python train.py --n_layer=8 --d_model=256 --n_experts=128 --experts_per_token=6 --d_expert=48 --d_shared_expert=0 --activation="reglu" --moe_layers=[1, 2, 3, 4, 5, 6, 7] --router_score="softmax" --normalize_top_k=true --routed_scale=1.0 --balance_loss=0.0023 --balance_bias=false --router_z_loss=0.0001 --init_std_router=0.0257 --lr_router=0.001 --vocab_size=8192 --norm="rmsnorm" --norm_eps=1e-05 --tie_embeddings=false --optimizer="soap_variant" --lr=0.00263 --beta1=0.95 --beta2=0.99 --batch_tokens=[16384, 32768, 49152] --seq_len=512 --train_tokens=328400000 --steps=10360 --dataset="wikipedia_en"
Below are experts of layer 5 (counted from 0) of a mixture-of-experts language model. Rows are named router (the router's row for the expert), gate (a neuron's input weights, with its number), up (a neuron's input weights, with its number), down (a neuron's output weights, with its number) and show model dimensions 128-255. Each number is 500 + 25 x the weight over its row's rms, rounded and kept within 0 to 999. Numbers have three digits each.
After each expert's rows: "comes after" lists some tokens at least twice as common just before its tokens as in all text; "comes before" lists some tokens at least twice as common just after its tokens as in all text. This comes from a sample of Wikipedia text that the model never trained on. Tokens count by the router's weight.

# expert 9
router:525541492493503500498494511467483536453518460481498479540453494486512520509525474489529528493493507519557507490495500492490471486507530472519474479514523473497493523490490486540541509526491472536492443507463481499516476470517494521528544476507505497519469500497489537508507527452508516486498483512500478482557528457528489512504513474501454481533510558494505509541522504484511474487471
gate2:545533418478509485505467493463519482500497518499512507507485483492475502522499491481435470520511499515554546500507496498494489498409501503491492510525505489497496534503453518477535513508494506484499507508493535494530506485508501503499528489510551503522498503479509534502496498505501453459478488478424500502506512490514510513502503485491505498499522497538498500497511479504500494486473
up2:494568469471500500510504452431505512520495516433481545527506516483490575502518494485506525490505489456504507498457509477462496475499508492480438519526483501498522521469499500500545499516504494501493467500468497540508496497502496500511500525450484502492506494515508543466504428502489492485515498526476515496511513541502494537500501499503474512528508498548505500502490488492501510507492
down2:504483510489505519505574482507553517499508499454507541470516501463502492455469507454494509516525540502476532515481459591437480501496493499494502489496498514484510501493488549494510401497456500483502506522501475502498499506478506500520497509527488490501432462545479505495532492502502516554487511472520500476472510461492505495513501512490498520482474494500489502506499519503500498466466
gate3:490532501517507495539494527458501423488498505504497473497503504476493510449563487534488508508500489499487465496489531534502471444499500549500505557500553496505521467513489497532536492501543488513479500488492507490497518484503478496518477478564484494544499495495487504512525490472503496484498506486502496515520529495505501503534523460527516496517569519498467477508500506426497527500482
up3:476510506487507499476470499467519488511497509494500508452503518499472533498471487476479494502506516523501533472502493536505512506552501546459520428555497515511470494522515539571497553534501513475605486494504505495485503500448539512501520493462476477423484500461540497498492500500505486495498507499506498534511507444518488501476498537437446474478493498482506509481540481500498502501466
down3:535497488440505498489497528497517490501492428485504493490529513470437493475466506501509561495497544499494467487527481494472511526525498502473503513499497499486477508512500522533512497494442491475499447488522500512483495492503526499494513500463424505582500512544475480497491494484475509520482504506536503510429499529510506539486526509520491504493443507497531524498536489508536501519531
gate4:495521499501499508505497521500522505500476481481451524507510498401551527499503507509559503500519459501450493485536486499490522528503490499497417501481493540509506475506495519500499484502532485523578498469546526518463464465503509501540515529509512491509483483499525502501524495520528530537514512499500536492506499500498500480534495504504468497523541533510508488505502495553482475486487
up4:518531499515511541499517498551497590483472405504481463504506566510617506495500500505499541500514494471505443582480484494485478492519500447477492458495498499512505499494498515501518499507530502498491447497499468501475492468516509503534506505464502509501454451533501481482500495501503487499482560541498494479496511507496499494500522593498506492509536519497474530509492502484500500502478
down4:501497508502521502485504528495457538568502550501497491498498493467416493501501450508531491497507507520503466498530511512540509490472525496449497507578512485539503476507502499504482500489487514512501503510484443469493502526511500458519548490520499496517497501442467493464474496501460504509524513496507488479504496499443507500490502468501532504508492470513509495513500497513518500557469
comes after: "\n", "  ", ")", "8", "4", "3"
comes before: "  ", " 1", " 2", " 3", " 4", " 6"

# expert 43
router:460487475485496478488543566505517522488534496457471502515501473483496497493508469497495486495489552523523517508525558440491478508492511484467502512516530486536491495486487454532505502509490481489515503523494518483515518459516470505455500514536485504506467536525514468514479478489498537490475494531478497494538504480542568475473504491476492465510513516508485523521490466522535513515486
gate1:495496494480487500493499513490499525494535568509531453500468500494484497519453504498497513529513542479515498499485592453492498500488514547492488500504499539534510496499479535467550495514506502485508500495496507500500496523481504527504491514498482505523452475497496549515507519585488510499470516502503499508483508496516518468507509505520492473497475443510492554465523500500538489500461
up1:479502533507508489498504539505498520456527459536529526465512519471497500521500495510467493526484508500503573503498561518406479460481523513503487502533502487507498499483502500515479514554515526495410470507545486503508473501536500495509527499520488486542485476501513529488508490508489434495491502482506542496497567491507499497465499502517508465492462486500459505430517485500500518478477
down1:461484513500523525494496526497505497497497516512515484488544515574500507470489503513500522453501502536477472506503463473539464535513531478510449499531534538498491556462600513464494522480501484499467549489495510473494512490512518467504500511500517484523501500487561495506510511489527505527495488470484501514512498470513483494482512506468529498490500496523484477537503565525501461520539
gate2:536528460506497508481501500494494555494554472483500492561504518516512505451499553530493492477467500506509502537551491480453499498496496546498497525450501481507512498496529524460521499529508465534499503482523521541495533497507514509501540479506561509501496523490501455530500492478512514448490488519503491504494500508542519494484500524509500501473486470489496540449495532514506493523497
up2:515486527511542480491567486482502474558485498533505432520468479519481487499521453476543509516530487495500484498481483549507500532491520558499513508484491507501515482497488501511497547489508504499501512493503527502499480496467525502477522471512498521516544499487505508480497536520484484479521513481489500508494509473464559478482500529499500463503489496493505463497482444508496517495462
down2:489460510499442473499468507501566498490501480502513491501498493503497472494497506501439498493483511506518507453508502478500473503502490502481540501500482503549506446470476523532479496473486491486483470501529475521499537470452492496496494516497413500489474530492526538529515494553477503502509519487501561513503518502491450542497468497518467487483494518499559485525505448483484465521458
gate3:484494500505516485500558507442419495497518513513514490505465529494500497474546528485519516495456493497487499508502500489489502490507510456513489492581498511494503500465479452514581513494544496504532501535488503502501497528500521513500504524549511516493512500478477502463497533488505526507456508454467479559538473485552518506525498510472501538501519520493496462535497497490515487484512
up3:511519523502541510574502512501553500512500507479549516513516482507506520470511502523511457489493487496504506483496493524502478525503497502507471496519525473532546501471506500485446515491505487484502493505502500484523498543522495471470451507498502502452500466570520524541500495488508498492528600492540534469499524500506500534498523494507555501488494499495477483500566515489500508507527
down3:496511492481494511498499516517493502501499441494505516577509504487478507490500495508490525475491511506474480478484524539514509531494505478520484529500502484507486508496460494491507473477482503431506500495459483502491482491561481501501494486465525544499503500493555415502494486501503493498506506481468510511479560482498503509483526517502498503512500487586529553494498521477455526506501
comes after: ".", "s", ")", "\"", " time", "es"
comes before: "\n\n", " The", " In", " He", " It", "\n"

# expert 94
router:478532474487468492508554527496530502496507483454472458489515494473489493524518471488507511482511560510531528519518513449472466523511509471513547521526543475525509494499507499542510522491492486504495511505505500477541502437482474509483499493522466501528500528514527473522501481470534547520472484491508484510537477473524541474515514506496491464540526521517498530539503505483502535516472
gate0:507505505505454488496507438500493510502484544448569499488501517512507466482471499574517482525493509491484503510505508496500497522496500506482529522492501437508435477519563502507508495502531504498463505501503442474458488529501499479498496489514499501532488557503499515485501510497492529510448513498487507505465497500514435526505508516558467500494499498512430547512512487525492451477542
up0:525526518509499517504500459498547464514548513456500494520530507523460505488502462498520504470503490508528451526497536515489492484519531465508497499508527456491520483502511520541448503497491492492485539521485452523505494514512498484518498548499519510568490495471544500473509493527481526506476502444511506447505501487509500499497497508517536539496507477504494486500487516498529480500500
down0:492493499494524557485510442440500523500499504501475496488517489521489502481487529490506505501510486510503493506527521517530541500497501470487497507533496495504516481516492519501500542486493503530538495526525500517462521500502501506511500468459501522508535475515576520422547516498497496515528447507492502536506500500501506512465517467521510543495505499497482501460454501577525498499454
gate1:484487478506503445567515499475511493521507518515508492499500432534503487519521512520471474568497478535485520513492506520461481491548477480422525532476482454499470499505402514454525498507479491498491524497525475516501504505509496451498474478498520426481512452504509473539502500523482483459498477554510473500495484510509499494508516536510496501500464495483480562502506569501483484505480
up1:498483520501516482479497506500501505476508511509468500497490517500458555502509493509510469500501486498500509474484510503490497506511489482485493508509502432512495507505499485497502501470477501490509520508519489498509500511588472478527535495508518498464556522475490542515517484508514498465502493500487526469450506499486488491502506557462514526547454506483499453479492513513497501613530
down1:470528515486549489493519451497511465511472483492501514484510521496499477495509496508467504504499493504466500514509496499507530527487519506502542511489462548471503524468425464499497532498487500501584499541490536610471569501501511488513478464501472517515485511497493490508491504509491503500521516499500501487500496526510525498500581510494517449513491488494498520460508514497477497517502
gate2:536511498534514500499496491515453547511499504479507498469497432509519493461498469497487516532517508527510500492495486496504511551507511537481503507529498506492500481498491491494508508448464543475499553448460498492523499450476493480478495504469515503494510524508508494459449481511496512461488475500493498489452504506501470492503499499493504492517506500502529499563570511467504493499547
up2:505523501495507513516497516506486488500494501460543482489508479493451488508549446507500505505542462523507500476532521534499487500493467519510455500503499528510514503485482507489501499444464472529488538457524510510527497480520501444496487459500503508566496494457494494493470513500498501483508496497494501522490455467479503502489516456503514493519495502473478490514500521493500499505506
down2:487503501478513532503514502494464535488444472500466491517514507484549506475502517500493529485488502506493521479496516483511461559510520454498504503522513521511538518516438497419498526529518470522500501502497515497516497526499489499499507508465520531500544498493473488502454496524528574502515489499496503540498489500532515506495499503510525496505480492541441520442510502513514462508489
comes after: ".", "=", "s", "\"", ")", " season"
comes before: "\n\n", " The", "=", " In", " He", "The"

# expert 100
router:500519489500482474551561547483471525457535481478530524506497502533505506505500462526496546537471506510534504561472520468497482517517526466528499451468496509529522540513532488501496513481473479506551499481502473498507463454488483496482516495517464508541493498508517444530495477494535502486472481501524516513497543449519520505493478506503513493520520530511496533559486447504501465516501
gate2:501435442517506563491514467473465514516470495535510433532505524509516473477495500503497466545519524491494558535500503500527481505519503513440507499520503513477506476507492489509506501536507518495497484513499487518529536479500510550488459570476551500540492510487510501499486525497501492492526512488477522476484514503520461452496499519502500493487499497500535523502490492494497519485484
up2:555482475511462505493454488489520537539481447500498532503583495460448485513506522480496491491500491463483488489496499522505475536500500534501509528508554501498501495490504495498476535503490524502491479482500459464497507504511513504483508559507469499529503491498531490496548502516511522527533430494492487517543466501498498496487495470538507499440472488501476496470488486552513500474501
down2:484469555500485484561509471382459480522557538492494498499497505499503509503491505491539541525517500495503498465529507512455490489498524485501483487526512499493495473503521530501505480500494499505480487500459499495502494497523505491502508473504485492497526493520522497500493509493480464516462414494501499492501464487497552536501491474479486500497511447504481463516510487524488504505500
gate3:499492491482536522503516500507485487397507483549539515511501512509495502519541500555472474490467492546499513518499497453513498508546536538505497512563503526461499501499513451512497532487507492517500476503538500487450509476500501528497499493512487494495525488503552530501479455495525531492497495498487507510501533516481500454488453512532539500518501495490522503486515544506492463497448
up3:461504483498515529481487604518500519496570512502534473528515489512508500499598492493490457507496499523494487525485514497494500485512536540488517497501465496503502511501493478493498506464522547520498496502500508493522498494465527507542513495520479526484537516468488503497518504515531498510478518490543509527521550467496498501487498506494463503505481498456489462523493493489505521505534
down3:462455514478465486507450473538517478517473514473508501576508522435503495504494495462464501526500493498501493533536497508501445500498483519538486455522520501502512475513496522479503491479547534503501500534495520464493538488468490498529473487497504537457506501524500507399541495505501489503534566460526484503505526459458477467504498515495503494493492501501516505487490512512480519498500
gate4:508524481467499512514502502503557509510427525507517516499494567498509481503488510473477505508508500501501519495491482454481502425503486542526506491489510500494483473494500496506499480499513466500526544519499464500527546503501480486503521443494528521499511462503559491515506586504491480540500474518452508545515496501465492481571556502518489471580503498512457486500483426536511461489520
up4:505504461514496523518476459513534514470500543494508536547504512469515505501526486458471501482518469516475504487537500410499492483483495504512523451506527476588479506499484491542507484499514509550494517503503467478437539468502452499456493526472518546498518505527494450495525500478496459501496432484483481508491496501497471515510555475468516501503495494500474462477559502500490466501479
down4:494497502504507495504460494459471546501516429527504493470489479462556441507501484502508500507537514496546500496477513500500531520504490488506496495515507497410468493466497484450488500432505462510504491571503493531429435485501507503500498498500465494496512524494491515470487509532542512502505454497574550507563465474505533511500521501498502478503444500496499505518501503489499498503508
comes after: " |", " was", " is", "|", " were", " be"
comes before: "|", " to", " by", " as", " for", " in"

# expert 125
router:482504522506481503514523535473488504428527466488514497522494501511459463537534516545505508468498534521538507532501535479491485503512486505511507469460502461553486521550514510504480501476487484539467528460464438472500503466475496484503472523510434520528472530514510490519498495466534559537495502518488489515526505439529524478472513485515506492534517539491500512526505490513482475526474
gate0:501483520481458500530473509485474532500489499516504454529496525485440491496498451521497500526494464497486506557497462500497540507431504501505545500498528496509488499499503532552477481430483516501491516501485473520506478508506456531500450508552489492503470544502499463522516505492498516500496503500493487536500504500474497501439495502500590533486506480497530506492506510484529535507501
up0:501490500508421519514510538490494534546513506465516492423514515457495506401479513501503495487499555497497520490548501555495543546482490513506487500492480500475503497489512494576537507485526514479510493480476497502575501545500504471493472539549494497499489504515529509499500497500493499535500486503493504496504500563515511499505506492459514490502495500461520498476509499495496504496532
down0:429505529542489516514485459513526502500506492474520489493492580499518459505520513490502527460484498424502510511480539485504496495519516531494502498491501550502484536525493518498500504435494492499500525550500533504445489461464495502504458456531503503510530496474503558500508563468445508559511580470510514499508502496506535450505519503521501552503516499548507495487509462487491519497494
gate1:509467497513488456563501497515499502481502493485507542526506536500520506519511506490489508497499496465499583504505491479511498487499420513498508475445507515510491515569536494517513494472508501491495505483488474495540516464416501513507554485505498549476501501464502556465487497508500488499493514500512538490518487509503484533483512500508500551507497467500432537545506509510528508496554
up1:506500499500471502530489498477507505541500544530498514505576408472523536485531528481512499470515437501505498537495556484497413543500497524531506497523526501460509566500504483506528520499521499505524501534499494509506512496514479485506460448488499526497498508493469518476487484548508505486495503523495455495503474499511501495556498501513505521527494477495500512523496518503515500493483
down1:501518514501444492530498510490472475542476498501502451500549499552507480482490521501516495474511516511492517539512500499498499474480506506561486510504502501487515536480494530537509500451506452497464498500497505482533476471519501496491508491502484488502476516475522500515520483495496518504502499496506497500472540501510524499487554507516496460468497499512521464475489514545499555487471
gate2:502485500498502504500480497502485481505524441495502523524455499488554502504537501477505497501455485473496498520522494497500482500468501511489522512530498476489472498505495488447486500492506487490498476531515521492486477515503502488502469508506508498512503478544472505553514477546514504444493501503477490463505544501570501499485518559482514534495529465459417414459490498500511513505507
up2:466501501417501464494520514506454475522502501485507506527496527481498512468503502521474453430461539512462490500518489500504480495491511481531499460540504470496529522488477515497496501494459567495520580516485496534502416478488497523486525494502499493446479519551487495504520469501464504504523500455495508490490486546493481433500504519518506500491501497499507520550500489508531480499506
down2:524508494509479500475493504492472538499539526452499493487505470493475499515520502487511500468482466484514546451519496474493510500497485514535507532474522508516498497501518526477502577520507462491463560414475493479553500472486507487481523512483499503441497455497503531505496526499491513490506492514517507513529500608510462500496544536501504503510524505487505447506473456520477550501507
comes after: " |", ".", "=", "|", ")", " ="
comes before: "|", "=", "-", "The", "In", " -"

# expert 80
router:494538463480521487496487497477525549461501488500505475506509433479486523519488473502487541486484518504527517506543537512509486448490537490486511494526469476498514510501528459507485528504506525537512458480455509509549491485543448447495488465508498498523468523541496501553530531474499530496460478537529490478539484468534484495486456502516467510500523525548502522504514462494496512539498
gate0:492482462478470518498438497497478517523493502465494509486489485491503502506501527542495503478479493485428476565480512512494500510495514467478505480497515478500472513476504488516452533482526511506515503534501578495490488474506542528499499438506507497487499506451530493499528529500527503497487480500485500506505495495508510491529510458501499481484498502527409484498579511507497497501494
up0:510510523453487500506484530558501527501496461500516472436511489500496526554445508477505492499510502492525463538513502464470533497498461496506496498503517500501502502510498442510489493482512482520547470498493500511523450500514513490523501516509448498520501555497501500531497522524425472482520485510522474515557463559493490494503499499510482498492488460508543493484446507496492528468459
down0:563523487474503438495503498493501508505496505500508504494484491502497522497554502465511492468483496488541499496448456448539494453524444493448499503465491527500506529502592510502499506457522498501530496477528537500513499505497513459514520548480495515486522481494492491507496483514510512559419482501465506532467490455469491485530564500504516503474499501516482501501514462519553486500498
gate1:502501497534504496489502497498533498501501515462519462495463445494508476495471499516491507507529549473508518507496507498443560502485504509503482502498501511461500455513440503499506508482490467583494541522498481492501506494499491528479474500515500500479480486494497505515541509453458489506510515657503512432511500499496505489482450477513491494500504500513494512437539507501548515494475
up1:508500500505508517518478501521517502481507495499483524504474507492522524503481557502498504529517530494490488516488469473533491491518478535464489499564505440549483503476447519496434503522532569510491479523435533500414493428503497507500489531511500469510485501498525494489509526488491497520436477474501494483511501484431500516520476496502503506494478451501510512524460501504510458484442
down1:525501510448495500513501471511499464512554506480499544503521531515468511499558472487480473450512479477515499494535510487511504505534461552493495427500547514429442492497486496511480492518515509502495502474495520519498510517503524498491520523500495485491511491460561511513509501500511480520467450498467503477505494481540531497500559506493504500482499591501501518499445482539474509502517
gate2:475482469510490453468476494533500497486486500495505516510498497484531507495504490587512532539502529511461573494505517512498516476502459514438504513545485521502529502501487491494464503501546491514510494571491509505503476486500472527502486544492499556489522544479514495551491527507498500483496537506494475501502497500500559494512479519505503430501503524476504482539503501499519510538507
up2:520556483523497516509498500490486499509575434506496465502485553514476468479436491489561499509490466499528551498484496500481519438499501566511468484511499497500479514532499518501499514498491505525472492468501519521515503538497498503501491448518501501501511509498498480507502499471453498495501521500541517501534501512531456508507449553511501503543544491521511505516498511494486506503514
down2:432492500500534513516482514537515521489505504538501500481492471529505512529524493479499498454496542423519500490546494468534475522506475547461500498489503501523498499499486504500533517525491465496520516458511487486498504500503452527531449473502528501558516509506485489507498485503499495488469505503494515502483495518526509548499464461472508493519500476514513539496527544487525490499487
comes after: "-", "\n", "|", "  ", "N", " classification"
comes before: "-", "|", ":", "  ", "°", " Country"

# expert 61
router:504501497505490488510501483474512519473510502479481450539515509484471519550505476484512473492496534479492484541529541495467519501513534496483479489486518510502514505501500457545525480540517463505484453465458507540517489461474493486502486493487446473519480514496468500504485512466514501499478469468494506498470504429543500498513506465558469484498520512521540489506528495510539475533433
gate2:473500485527476508495442493502478508502494510436516489493525507514437490485491541490551540501572508487509501514569506492491516522502499497510487485496426498485478514481501542492502495500464499540495479504553509520496492506490497480556460483511483513492466500480497503481444510530499464453510513495503521490556499493464465494508518502503518511513478477485557506543503486498512500535501
up2:554485495507525526480501468550497510489511499499495495532536514503449506475478502487500499498470503452500506477490501514548519534492569489524516478474488511520517496490510501500501457496471481506456480498526522513463496499545479541512457497517495497501488469503513476497548500562500486502436556529496500512515543493543507462500535498496501506494497531509496492500491502515506497515513
down2:521471506499507510490466514474483477511489514503468487494510438524505500510465509492492472483494513516454472491497414497488488535469502516500497523574470519465506497504499545500497521484497506450488504492483507504513533558503476479496510488496505504460499465533489502500521502514474493420434503499511500492494494442522492492496498510489524511563491488500505511493498512479491503494548
gate3:494498501501497457538487493573483520494469552500512495481498488498441501512491490505499484514522472508490492502497507518466541503500475436533513473440505503513496499457501499464541488530547495534497498475523461504502509511460435476506493501498492484510509500529497496490489508503564500494504435495526486516499497523515442476513415516522495490524506493482498514503490496511485541501552
up3:520481527523499506517514462508513500494486526481498479503493484406504492532494507507513450475497492501476495457478517507515498526523477478496573513512501490476498513500527502477533509481539541493507433485550497503495511490533418494475468534506497522494501514555495492499555506489508487484503450501475502510505505485489508523500501502476456513514500520504499497496493461469523526477483
down3:505499507580463507525500494547507515499526495519516509513492527505513458489516504495524500495548534511471499506494570502513489509503512518483514497534545550523479506442441500495505499492500461561487501521505425517488472492478494497487495490500509502504476512517503472489507499489499505510485501482492453516545494487466509488514491474572477497487510541504457478456506511491484499528501
gate4:457470467501473495537484493500500494500500490504500508506500483496500522515505526496501496498505563523490501498471531496526529492477506509513490484530497490486507473477499564483517533482499502503500463492486438445470478470504499465501523521497479494501498460529493477493480477513489495502502505480517452460465497552484494534473505486512489457451491494484523523500516494496448568488562
up4:530498499496475518454496508461523487498460535468537557527490515530502500499493491510543503494503409504487500550523477533487494517485500497549502501542498482493505536493485486528501483517529490530466506496504516497485508502500434535500504531501491500506494507510505491471523517505497506543507569519435496524523544506501502493509500502494493502537509500483467501503469495499523530499492
down4:505503531454476467496541546509495521507466506501462480488490489509529564507561469491520504499467472501518505504576505480497493517490529511523532499490502531516515514495483481461500501500485497503495504475501501501467443505458542544499481486515515531475504453520512452523514500519497485530529541509494479530501547550517503468483483502498508507533502545468486506498543504549497501484503
comes after: "′", "|", "″", "  ", "\n", "°"
comes before: "–", "N", "″", " 0", " 1", "|"

# expert 90
router:495533496496471503535518523468541510510527478471462462499494505471513494512503489504497492504514569516523470478497501491487454518503520496464534506499520518496506511481499508559467490471480491529524436458490502487506506488487500489538488492525483516530491497503498482498513506446519555516482483520491484503503492467511546498466530481498463493503513534522522513527511494509518529515458
gate0:507528499474496482465498437530500500507505483460500499487458491414527452510505436470470500546494544492509479552518495502484496507498492506503503573537502423541497497514485496497492541485496504470491504503480469471501504510575495505475492472512500441490503483502512486487493502524485485505506556552476484501467500488465485506409480479497494500503503531503517507501501512564490471494501
up0:508478497489501501462470497461496501484459457497496496518511501528563489492499516463500500506492500506460500520524519504498503510527479501511505495577503527511504498478491502509553525500513498469503484519494475480498512506532525521498443512541547503488502476500506479495504516502487499521449476487510491462418436508507475493528497507495503538485489479506533519527494502488492534532478
down0:493510498473500460467488592499493505501509500501503497492522527557540516478530516495560468451478500476510502492496544501498484505507526541498500512501497498425499512518517536508523468476517491507493512502432499499483524505506526506498515482520518501500511516508499484511495498452497500500497505512516496450517530488497525494504498529503486500500505492447479559513483496500507505502526
gate1:486506519486513496531481499493488502555499504486502494479513489501482498533492503529502494539485519495461476490506527508475513500562508561523510486478499501496505485520514509477538502504425504502510448531506421561502443517490492527502506497483515495517491493482497517504496456518520471501431500536510475477492497523498516516506514487499538500487492470451501487527588506503569519451502
up1:476518515470506505550499488499426499500468499510517495547506498463494547500541495496517489471483507458437470501491496591499504506522510502500505503464494485475497449484492553489504527502492519547472514507501516506507443516497500501500505506492503489501503495428512434513499475486544538489505465508499562499502440514487530496506500485463515490510494533480504481567502532493500503468481
down1:477495492517500501493480497489497485531483509493503503505498501485510479507500500506498542546502503513491530532433494469532549510498533495496528504482510497524497506458448508489490502516492511513517493497499526491495459500410531505480454566486498470496500498499510504446531502512497499416563493499560568516543500520515511499497500517528486501567505511502498495464497506508500508467508
gate2:486508430501497540520495500519484462445506505502545548509500480534497499496517499500543426513531508500497513431482484488484505513499478524513514533464498481514478493492473536485427497465552500392471519506473477563501515476488498501486499497497505515538507476525499494540504512488482527484500487494499494478501499539475522539516513527496508504451501495485489488491500473492495513486501
up2:508498483553515501489515480474503527522507510484511516513451506499520500514499502544505513518499509523500507521508509517489419519530532511505500511513537497523482498546516504519499494498499503477540421521444451508485521496494519528509458527478462513466513489487421405462485500458485500492484503502501549499500518498508535496493552494495440506492517513515493503523498509495491549448476
down2:535498542505496505500461485497500470433504499487540487513511483501501509499489520531525441489532481500482493479496491499480516518504468516562493499510493539449512551463458477513488505439481471494493550503513544518460566525507477537459491498501500558499508500502495472499492500515530516517497513503525531499498506481480519486509514525512513461498500500424500467484503512484509495520515
comes after: " 1", " 0", " 2", " |", " 3", " 4"
comes before: "0", "1", "2", "3", "4", "5"

# expert 95
router:507504507465521488489509528483524549432507452476505523520493525483494460506536481502507513488505533492511503506539552450451501509505504489526541473502489465508513516549522486485502502516485472534505505489485484486563496443503491474500490493510479516506497540502485488533497519450520542535497473494505510514539523479527509478477497502500502476513526546515490523564512502503506475521478
gate0:486543532508500496513501501487475515487477462496488497504502504494506500502520504493488465493483494521464493495512501494506461550494506486483497504410487486466501418556487521505526501466509491488491507500505509490566438513483498538476565514526465482530486537497510492465479495512512507498522524486490522497485496497498495560508494486484527501517507489503464478551492476501517476509508
up0:484464489502550487491490487456517503489514479480509501495390513502492505492518479515499488474493502491500502469493500510503479503487502505510479485522495505541500497501500474487502499457502499527482493513511497492554501492501506576496490498491480491489458547479538487500491500464526501518576478472490507511499459499543480491545548520520543499501473472495485503533498523484549419473486
down0:500504510538510500511392446500495477485490502503532495549478495500429514522511508517499525476500499529511501502468500490499490506498506494500537502496455496488525505499500533465490446527487525499501452460486545506521511511437553508525498489504496500493468500417472567488522517499501502498498504497512493500492546469482500584488509490508507511533543450464498478494506505498490494494547
gate1:538524494488524494497536492500487489498502517489493565499493554464538475511505495549498504503510500477483514517522521481478521491496536472496524521501431508485473492514483441440497514500507507475522499499494483499485493496517497504500506528516488529477492502495475483495507458552523544497605500493484526524470495498534496460505481474499527497488512494523497538475520482498498480534489
up1:489492503500481506521438489495491500497493493501547505545507490505488456490557494498521455487453515521565473538471513498485497502488495502430505480482506492524503504513491500508534500505498509502521497486500501440524560492504477446451507500523504498502497495490543498523525530467526509550506527462483500512507491509457480499499510510544498493503553492509461505523515537524500518536508
down1:482522499445483501475468500477520471503509532499501433525500496430499489490502540466507507529501501501503493499488485565481499533514504500512500482527505535514510506498477502473476543498488526505483486470504472508502504511499503496495414498437494545548490530481479522498499489524506500483493537504496501559548500580502501496546504548582494495513505520496512519489500519536534462501462
gate2:491537476489500557532507497496512518518543500518505522510531510520511480525515503490487503482488501499530468524463504491485469509485550566522492508500457498504552474499510503499546532476501497477524496501492506550507500476497489523505503506497499499533493500477550492491505454527506490501504535496477483529436555508443467509457491500497511491477504483516511514490464504503500487506446
up2:494479473506500561506442513434559546474501471486515500499517504494505476477490487480502461545495466473512503558497493501482494498501504502535535517427533500491521498547515493529519489530471519476464505524481477549485451447499498468507485501478509498476489549501533576498461492507501517516485478505505517503416494535513440500486505503504492468476492505523498501473529465462495481493498
down2:549503527497470520550460459480510495487529502497503496499561519461536490518487500485501514442497504437508470515507499501487485519502522483512481491467509476520473510519494544502501517471507469475494477498490510499487499478489531526473521484465516475551503470490485542474498530491497475511508499493468541530457437467497521509500496470458541517498474510520468500485451499451467506499511
comes after: "\n", ")", ".", " |", "=", "\""
comes before: "-", "|", " -", "\n", "=", "The"

# expert 114
router:483549476467463467520492480462499552468530465480514517482466478497486544509494459494494523470506516516542507550514534495504462462510528488482527494485486443489545529500548485481470520533496476513501493495486478507538476494539476469500473472548462517525474501522484491533521463455506523503500466535476509469537500460524525496487474494487473496507490495546492493495518513534501510513467
gate0:544503508480540488497476398512494502470475512499508470508497495479509498520496498536581498470498494494498512531498544506541486502493491500449484510519475524503509501498497501485498477494477485492504476500544500508480500441500513504509475495538506484503498487501503509545509489461469483494496508536513564526504499491453461506499500592517497499489497497484500507453560490492498501494471
up0:512480486562437506425496497504503471499463479508500413530438492536500499528500518489533501499514501503488486498498484502498511475503510514500499499496493487500459519522524506506476508497500508498493480513492490499512504487489523496451483510443536490493501473524531502494502507499506511511495498481502496427494503508494542462501511502488467470497501488498518498510492425509508492485501
down0:493497499508485501478498479455482496494491544507475485519469510501500526481523487508517476484491483526500501523524516491504533504526515505501501502463487508523526472499502508464497567532512501491520477456523508500499459563510498512517513496499489509537532495509472501501569487477500502463496499489496490530464481496504431500498506499500541525490508493484507506490511485519503481523462
gate1:488502473502533531581502496580478495506483497505491523502491464491499490496439509518522509557498474509500497503504443500512500485470502520439501525499518526497471484528516482519499498501526501500528466510446500551504522486499430495495486490494453505499477571546484480496501427404537501470527499486488502503501442502514540481497515480477505485496459491488490501519449515551505493496527
up1:497496523466489494502450443502497537500535503522494495489504475488466545486498506522500475512509518500531476500449508505477500504516517483511505501479452506531489475596538446530511501499485534579516465559488495465550502507497487500502516503501515507469498487522519496503511503494488501516524503558510499507501513500498519500495503500512493538501516501495500527500495542574502525420594
down1:550481539498554490511473513507464498580477441503428485505464542492498468493508486481499479494472502500522478489464508507507509503496507501502530537498519501497504524504473501504500499514494472528490500491506471490455447465487490510547477505501499480487492493502477500505491464484524491500505531496506516499495561548510491522500483500492495502502501490433462530520504482469500486504475
gate2:459511506503506484518509505470498507454516453502505502491503499537498499494490483492504527505511469491505506489470513523502498496494441535511477511503472496514629531470479528500480500423507559500500495490506498526501535512537514510498424540499509502497508496495485427463524513503440507474533511481485495499449496488505499549539502488501454501500529496499499524541503503444499502529459
up2:532498522495518469514506502492521527503547525401506494516476528498500500513471512569495499484494482500500501501503498502465494521526502510502499496518456526485546473491563491497442474501509495545561502499523498435498468500487491551495502454509517508523493478502488489521544442488531503499498403501486481515539500502444513497482484486496512485503501497502495495521511540501504478552512
down2:468468480501496543511521501554504507507500498503511512499507523453497516473505522512512529492502519504527454531517487440479499499533524500478500520479487486509490544473464459496464508450497464528473478470450492525504510494503501486523509541547500528516552510491500488479497485523466495496514552478554499507524506575497464467513460493493493498505494495497517440510497490509502521438511
comes after: "\n", "-", "|", " |", "  ", ")"
comes before: "-", "|", "  ", " Born", " Candidate", " Party"